{
  "num_hidden_layers": 12,
  "hidden_size": 128,
  "n_experts": 128,
  "experts_per_token": 6,
  "d_expert": 48,
  "d_shared_expert": 0,
  "hidden_act": "swiglu",
  "moe_layers": [1, 2, 3, 4, 5, 6, 7, 8, 9, 10, 11],
  "router_score": "sigmoid",
  "normalize_top_k": true,
  "routed_scale": 1.0,
  "balance_loss": 0.000447,
  "balance_bias": true,
  "init_std_router": 0.0346,
  "lr_router": 0.00129,
  "num_attention_heads": 2,
  "num_key_value_heads": 1,
  "head_dim": 64,
  "vocab_size": 3337,
  "norm": "rmsnorm",
  "norm_place": "pre",
  "norm_eps": 1e-05,
  "positions": "rope",
  "rope_theta": 10000.0,
  "rope_fraction": 1.0,
  "qk_norm": false,
  "attn_scale": 0.125,
  "tie_word_embeddings": false,
  "parallel_block": false,
  "init": "normal",
  "init_std_qkv": 0.0465,
  "init_std_o": 0.00949,
  "init_std_up": 0.0465,
  "init_std_down": 0.006,
  "optimizer": "soap_variant",
  "learning_rate": 0.00683,
  "beta1": 0.95,
  "beta2": 0.99,
  "weight_decay": 0.13,
  "lr_head": 0.00912,
  "max_grad_norm": 2.0,
  "warmup_steps": 200,
  "schedule": "wsd",
  "decay_fraction": 0.815,
  "decay_shape": "linear",
  "final_lr_fraction": 0.02,
  "batch_tokens": 65536,
  "max_seq_len": 256,
  "doc_mask": true,
  "train_tokens": 240900000,
  "max_steps": 3676,
  "dataset": "wikipedia_en"
}
Below are experts of layer 2 (counted from 0) of a mixture-of-experts language model. Rows are named router (the router's row for the expert), gate (a neuron's input weights, with its number), up (a neuron's input weights, with its number) and show model dimensions 0-127. Each number is 128 + 24 x the weight over its row's rms, rounded and kept within 0 to 255. Numbers have three digits each.
Before each expert's rows: a language model's description of what the expert responds to. This comes from a sample of Wikipedia text that the model never trained on.

# expert 53
Inner syllable pieces. Short vowel-consonant syllables inside words and names after an opening letter, such as -ib- in visible, -ad- in decades, am, ol, av.
router:134162119110126131148148124123147132107097154124146147129116127128119131111122138126109150089114157140177130125158090109144138149110114124124146104080124126123118066104143101132123130162134144132129112108104132121108070110149103200127102120121061107125146110142149165161144075136135126134131133092121179065146146168144131135098121097189145109137108136131177119117148109109151132161141
gate0:110140131127141159108130099113116168066102106115099125138160094123100086135135119099162052167148112117144135129192107122106130088132151119146086122135108113113144141142154130131082115126156108133101135128108120086105119143072094136153145097135135108131138133146086122082122198104100157127108130095131104121099131129136107147118152148128153110156141127150094138117119138106110147133118
up0:141108129150140133157115116155091113154131144133139132143101159132108123117164095125091141125064143093166154140135144152136091169099102172111127149124156104127101096108116092136190115147091114145138127150150112135115152148164139128091103155147095116208118139136093139147132070105145126140141117164137146118142131163137129119105138131121108146100133115089102153116141120120121105075144
gate1:149136131163136151168163148134129122138189148160138156099150150141155136142145156175127194133100142122135164158163120143138108138113094140113109176133082162161138092097105123153130091147168131200120093124159140112108118119136150149124159117137145098118118127174134138130110094115116118114115083142164157097118151103113150128138118137144121150106153128132154128142112096113142129161103
up1:150144133158139195122131159156102091141150112109125152103170125157145127141131097162103124104139138129124112135142110145146094086149115109096146182127086118132114108111114112153132086164167150158147118130113160107137164102153080116108163126154154135121097078158081096141111115121099115107101113121135174158121162115107121124124151124158157113172133137113148107119113116148148120083120
gate2:170135123110109126123088098144091107112157133115110138138085134137104159120167091139135141098111144068124144146141084157108131125062137138164150119130166122160093134143115139158158107147109093150150145102098161103159145132121125129131143100159148102131167098136129134101104136114116138110132194156142139124139146079133170110163117091098156100108122133116110120108147161093124117122109
up2:186159100111089144127131120122123139132133112115159136126093123147111153091139122194157120096133157099112150184138098091152157140073170107145084129129140102134109135128119126177156121156116162098128140095083146093151142131116124146135094144120138136145158080167165152120109127118089122120092137110112139099128146110144177129123148095108126140142141128134121114144159153106153123146155
gate3:117143165157119080197103107174152140125125114119098132097109127157125083150142103138109132111122137151123131123185125160127095104134108141094131126111073100139139175120110115138141112119123163139113101171125119135091123140143166128132149138184094152143202108147118142126096116157160136128141177105135124098145138101111105142130159092133115071119120141105140148122126125129128134117115
up3:129097106103125140112091158110139173141113155172108114160128128122123133116108113110150109110076117135170138172119124129167156122088166149155090142109147099110128143119145116109070121109147118113125145137144101143188115130121140160132128092101154108154116124169075165148115115109098174140142088079161153169094142147169131140102109141105115164116134125151107127132126112136135111127127
gate4:128152139116152148097124124122132136141172136089095190166112144154138142110139152137138167106118137126090129147124134134159179142144147070130140162140143111117159128119160097160127125154161132123114146140143111121105150146142127126133173174099138150130068140153132100135145136135128134119086146140160188158121105105154176151143124159160140155122115118181126139076104109087125121126138
up4:177083165137128139150128160109118097141106153151139101111122116137132157160132101120128167126101119101148107137135104105109075138089103174144123108097126164109130146119120143134148130084119137149144075087125160141114126147119135105124075130115098107158134134089142141131142126090132126132125100140113066063150123157098064115091132131104091154125127139092143132147133125153114113137144
gate5:160105127132159108153159118130150113130123103108145141167119133117110125157099160151144125175089094153120131145138182106106121070146118172141080119137119082110126146129167138168123095093144138107084155142079131113119133162159189129123097144120121105123155127146113090129119112111126117120132121111105134183147105129141140099101144158137071151139102092160153138152118137119109129133134
up5:100129135133093090124152116114107138125112134123131119137167141104126082126198101104134140134124195157145114116118166139108175139101139165104122146113138137096134089141087138142131149133088107115105138171169136147113101125130140137142130141113160126169121133133144155175104090136169108168134134171138138118109141121151112131123194099120094153162132146110119163125134128115144099113180
gate6:120121149132129053129199147135098145075124110130112141213137135150133105111155159149108125165113137129118140127160133116100106099135168163113137119102139107129132115112161101093134132143130069141127154138126109122102157164140158150121123147143106075169147150079119123139144171152135134104138134138140130147155128109132118154163117159143108142125137112169144122138122104095103144120139
up6:168105117056152140106106152140127101161108077093120107105151084155124157129123147114164170130165142102135104154123135121138096169133115105127159120102119144125081100153107132142133132134109100130108071104123183122140168133132111145121116117115145114140138101156130165143143112120120121114106096131063101151151135111118129093117153135110125116101098181159115151144168131136134126157136
gate7:147136117114155150184149155139137124104140156097113131137106147136120136128107122121101166141140169115075161122094096145145164162093183099111118166113115119136125109130109108110111134147102160133115117113098159116095153120144110131130116155138157126108118078126166110093154142178133125166151128130131126106147127180100107156151139158150104165102113121094144137153120084088086138162151
up7:114136125097090139065120161149093096150164124147152109144139116134125111123162135131096139125119120119138092078088153080128107172138133134105145158105133124113123114120191115134143132153131099117119116085128164110125145120113120059131094153148114109127113112086096127124137125107084071134123107136129134159149113140099117126087164145120147118181141115104135137109137101131140141173090
gate8:101148161150139120136159145119166156139170128107126162176140125099119106123142110112124118168079115135111141134115050186095123124122133144135148138156123124123144181090121129142170126118125164147134145093117112118110119102156151132121119163106156116139137116102178114103167095145089155158098134156093143119120120109121125140123111155109147121119122124141152132152142054133086114094125
up8:120137147125114108100160119124121154123089122119087097110102107157110131098151104102123098135175158150125138114102138109140108077148102137170162068144085172141101133104129141107126151130156101131130126156133114141170153127083130120141176130129159149132160107150148131124134128159166132169142158130150134102106165124157105161144149118134117087132148107111115172121092144145127105075088
gate9:160093167135143145130114116129156101087169157091123140152152142100106149129145133118131160117080115101138137119140139121117130130144128142148121105105142155122104137158124143134147138151124116198092127134183131093102110098130127126107104133132077079138131114152118120133164085140134168097142147150146160118146137113111151097139163144142137140156107106158091100096113099092145069178154
up9:135113133144116131165128169157134118149129096085175138114143119131141127089190142102145099087122108143093120148084122142078120154141090150111121107123141144128143171166102110160172120145118101143159160117139135129114126174154087122137117126139125164105141160116107117123156184135147138106124119120093122135144138099128144120140145153116129174133108105116171193118133118157102180130139
gate10:085107155146103110121124107148094167109168145120113133120123155093157131140171104140155136146122163188135132087140148169134102131083118122124131149151126118108182129111124140088085129143116114145145166174148108107079146115121148111139123092147115096182144127127120116139129131137124116136116159154150101108129140060115101136123128116177110100148146166074147151113138104125114110123119
up10:119120101109121149170137112122102101136178117117091179153135171163125131095120140110127078110111147127136135062156123115123170167150109147124126100130122103110125120128075149104137110128132144152087125091170124085128121158132149104114121118131109127120131120154170124163116154121142154084119109117136158144137151153115127135157149147109127125050107120171133137090118126087140165131148
gate11:177142151148088120152120094138168150120166131129143135148105116120141135118136156138155156091097154104172101138136092167146087094130158141145116140114121118136123142104144125105104145165098100177171152146156125110050118145125082137089102130159086137126138135135144120122107115130089142129118116133146132115133132105118139138178121142113087119132131161121085096140143081083106134132106
up11:096127130107162109151121132124128122116098132112118102133119126157123135110109146080089140122095123135131106145108184109117136135093105121143132144118099128123145120148138106180155152121157127099128118117128170080148092117118149141131099115144087097127157109112084147087192160075122133093125158130142096067129126130098113148117176135171161147138105130111162157121132110166107097129098
gate12:145105141136112140198140105102155114100145129120114160136114116109089112148143143173178135123130122148142163102140110135182149120160150148103099106085121134100150131104087111152124093136102176132129093142165126144147131128121108113122079132097125120125149099142119099130134170148152133089115117083181148112111109150162126147110143132116130162116155133153171115101088126095091114106124
up12:090146175094123093177121110124166148128136129121113120128145130144112147132135146148149155103149164154135141160186112175123149148114114165122123131140087103096187154129120110125133139127148104111163142156139074144135117114125185146098127142172146104136162100136096142112138163143098145154178128121134173086131121130168170133141127080131156114117157122135105125122147137130101117147129
gate13:086140129143126113157089143099125108150117165122139113160130140124137120101118189163140129154165107110132132144118125148120148115150139156176091116070113163095123095116146083114139145131145151137122145147099129126122095114158117113115095134079153160166136113123148138108150121145128192128146099127135068079133166103124119159178140155148105119123121159174148129145118122111143146159121
up13:121086118128140133112121131134138166090151128189142170132141156149135125115157104125080162163127131104149154161145138130154108119111145154092127120134119101171139145101080134107128114140136147103134134130106094115145137123130159160124086170114127111166119140079160153162126066130124135191121107163150133143175153133110118153146156135115141169121130126111171105093100116106164131139129
gate14:107130128116151091150142134119136118121176121097124126142162122164167105144139111144142130143136153157107112092149105113170145113145164098160125163116147153151131121075125099109150123115133163160100140150111129153086104109136131112158165136117124138168130122148143078138131162160181149153174145097136105117092168136155132120113088143180148135159107130110130173157151126079132114150118
up14:164132155114118139096122112149148139135127101177138121130104124142112182141143128121128127134095130114134141127158141120119111153139084145085149136113125114115140133147158123172140104129145139130158103086134146092121142154141151143094143156152150075133129113134135129150128060110092090094083145143112155149167156123083076133138143108095116118125143102130112110085089133182141154112183
gate15:161120132142201079140168153117139151138116136110127139107116143108110153166103169166093125145125151095134153135133143093124095141161144136122126139127141117124149129131111109129117125126063112144160137137153133135149113125175170133105106134131080130148134125139130125106149118107147154105157086112142136105130101121153162170102150091169122179130154154136148075182119112135141085126150
up15:136150163157133138104133139107133114107156109081116137136133112097125147138144139121155157115119142134104188152171189171153192094112163119134093144079144127091182098102143136117123148137155150145166131117124120135096105122113153167113134133123163136161089072127137126153112097133113159112156112116151114138122112110145149117136113170104156088148140111137146114115128091118102112144114
gate16:100100127149112111159165136144124124127116138087114109106120129140147108134124140124122156092084125155100120127154119181112160150129147123100136149133115094147163112149093148110119104092094107129106095097126164104153128150071146138098177104109157163105138131132120138118151129159153124154144159132170172092149112115137082128134116200153158115120138140112105102131166099084103114122130
up16:137137160105112163081141133099109153091110082139159180096162135149124160126165142151123102159167138081149119140134150152125122143128079142094135130157115132149155132120157098147149102146156127122108146117133130119128152153131130139139140133125112128139118118111094121135131143115114106087104145140031135163148187131097102116102140119122118127080158153103114137145118147148131157119176
gate17:096143102149135081135126155138114177145067157139133120150100105143125119123122103113108151177104135143119146135147100084124144075111132178135131145134138129158134134140135140141131157112115133091104147113076171138144104174137139133190115125127115129086132101141131117139131126160139143095123135127123103150065127166121125137187137166125168171126122089110103166149121120142125112143144
up17:146162147123087197132129139109133119107129117136109137109139134095168142143150142127137131066183122114135161125149149152125121132110123124138101098132124107099151143134112156163144122092103110151149067144122133118132089135128128128083148103149145114085129109141118169122087129114151094119131113130128151113143106144141100073090119117168062104079126129158171149113142119136096145147118
gate18:141129173076114114145144126157111138064114139097118116105161137181140149158137122149140152128123166123084147095129125149135147126157116112075165150136111097127156133140108093131127106180109141148107145134138126117101138095146186115119119115122129140121183142137135104143136138128176086150139093101131127098154079129142154146112127153144124087142146096139126154118100124074149126099118
up18:139102110115127159138106120163096133129117138116152129105167132147122178114144163119063172123107156136124111187166124125151146099137117097142160193115099133160127148114095123127115129133156130124178136142158140151174142112144164127105116153142148158120126100133125095135131124131111169141066097154138122168128145120143147154113137140139189138168164133126132101116100114102135133139106
gate19:110097123132092123124124144123132145101103143142080092108147104091149123102132131079117174149157128125115117088146155129142119108154140146146138125076120146149139130167154117142156175136164115120106125174145124084105124114108131125139086100115140138118172170120161123093068150137103110172163107102139148124122099177094122150126130179141121125145117138130105110122146125161144117176151
up19:144131130139155129121158117124155104157157100078137156161162089168127109117126118121131166113145128150095114155122103159173171105172122091124128144093116139119121098138133124146140178120135146121138160108071152177156101113170134118100133153135085164098128135136159099101149123128072112104102112122120127105138117092132148137146164156130094100155112136136140092103108161107105126121156
gate20:173158124111117145151171143110119102089146123113150119113139140121133117095142131142107149132096152130150090090104117113093157139129154112118148134131130158139122069095121104129086130120134141139147093144136129142161091083179133163118117121122099094184114128114145116115176119137147119129135160140152156122100149185137109109134142087132151143166066120109156121142181126103158144139096
up20:173155117131113147165155129124116117071137120108135100124126131118134100103128159115086158135102134124132091080113135129079162147145147127112159115150123167133119079080101107127117124108136164128146075147126160144162107098163113156119118100118096099182108128104139091105183116152153131141126140151134156110118123188140118115135128110124137145135081105120158137143159145123167139145106
gate21:153121129140138145140169119121158170144140162102110148143101143142136111122191130138129162135060129166081148153118163117138143124141076099137091110088121115146183107134127133129108111128140131151168148150107132146102112110091112138123097144094140128156108158140097125153100128145163129111131162121173187110139122146149109175109141139135129140111091164112150122130119155119149090153154
up21:130150132138120089099114156126140123113126129124072109105108123129121104100084104151126133117102164153142167142199128141148179140144131153136121135153116104140137094127097111138127123095097112119097146127126090103142090131119141108135147124138110113100126132158115162150080131167180151133106112133123091101127166136141119170097114101146126172080151124142126137206130119172107128132130
gate22:111103146132137154091150131112120150135136122133094176116148113117144132114157128138138141181143132136189114130122106153107121114068141138171192098095097093186118129102175117133084120105120124178119140153123108094161143165118122153106144103126127126104105148123095113135107089131123107090088135142128147147110153108139136139108130124120126118174162099155164152166137127120121114133162
up22:117158149150130167164159150091109140114186110135086137123123129098186109132137127121098170098136118102152156135121105172103113100092099140131133139124105106127135130127132137127156133146157154159105098098122113070151111157112137144120118115157122084143106151141122114111125064112122124123122094152136139080117154099150117142122139117149116062096168147169166125115126123113145110129159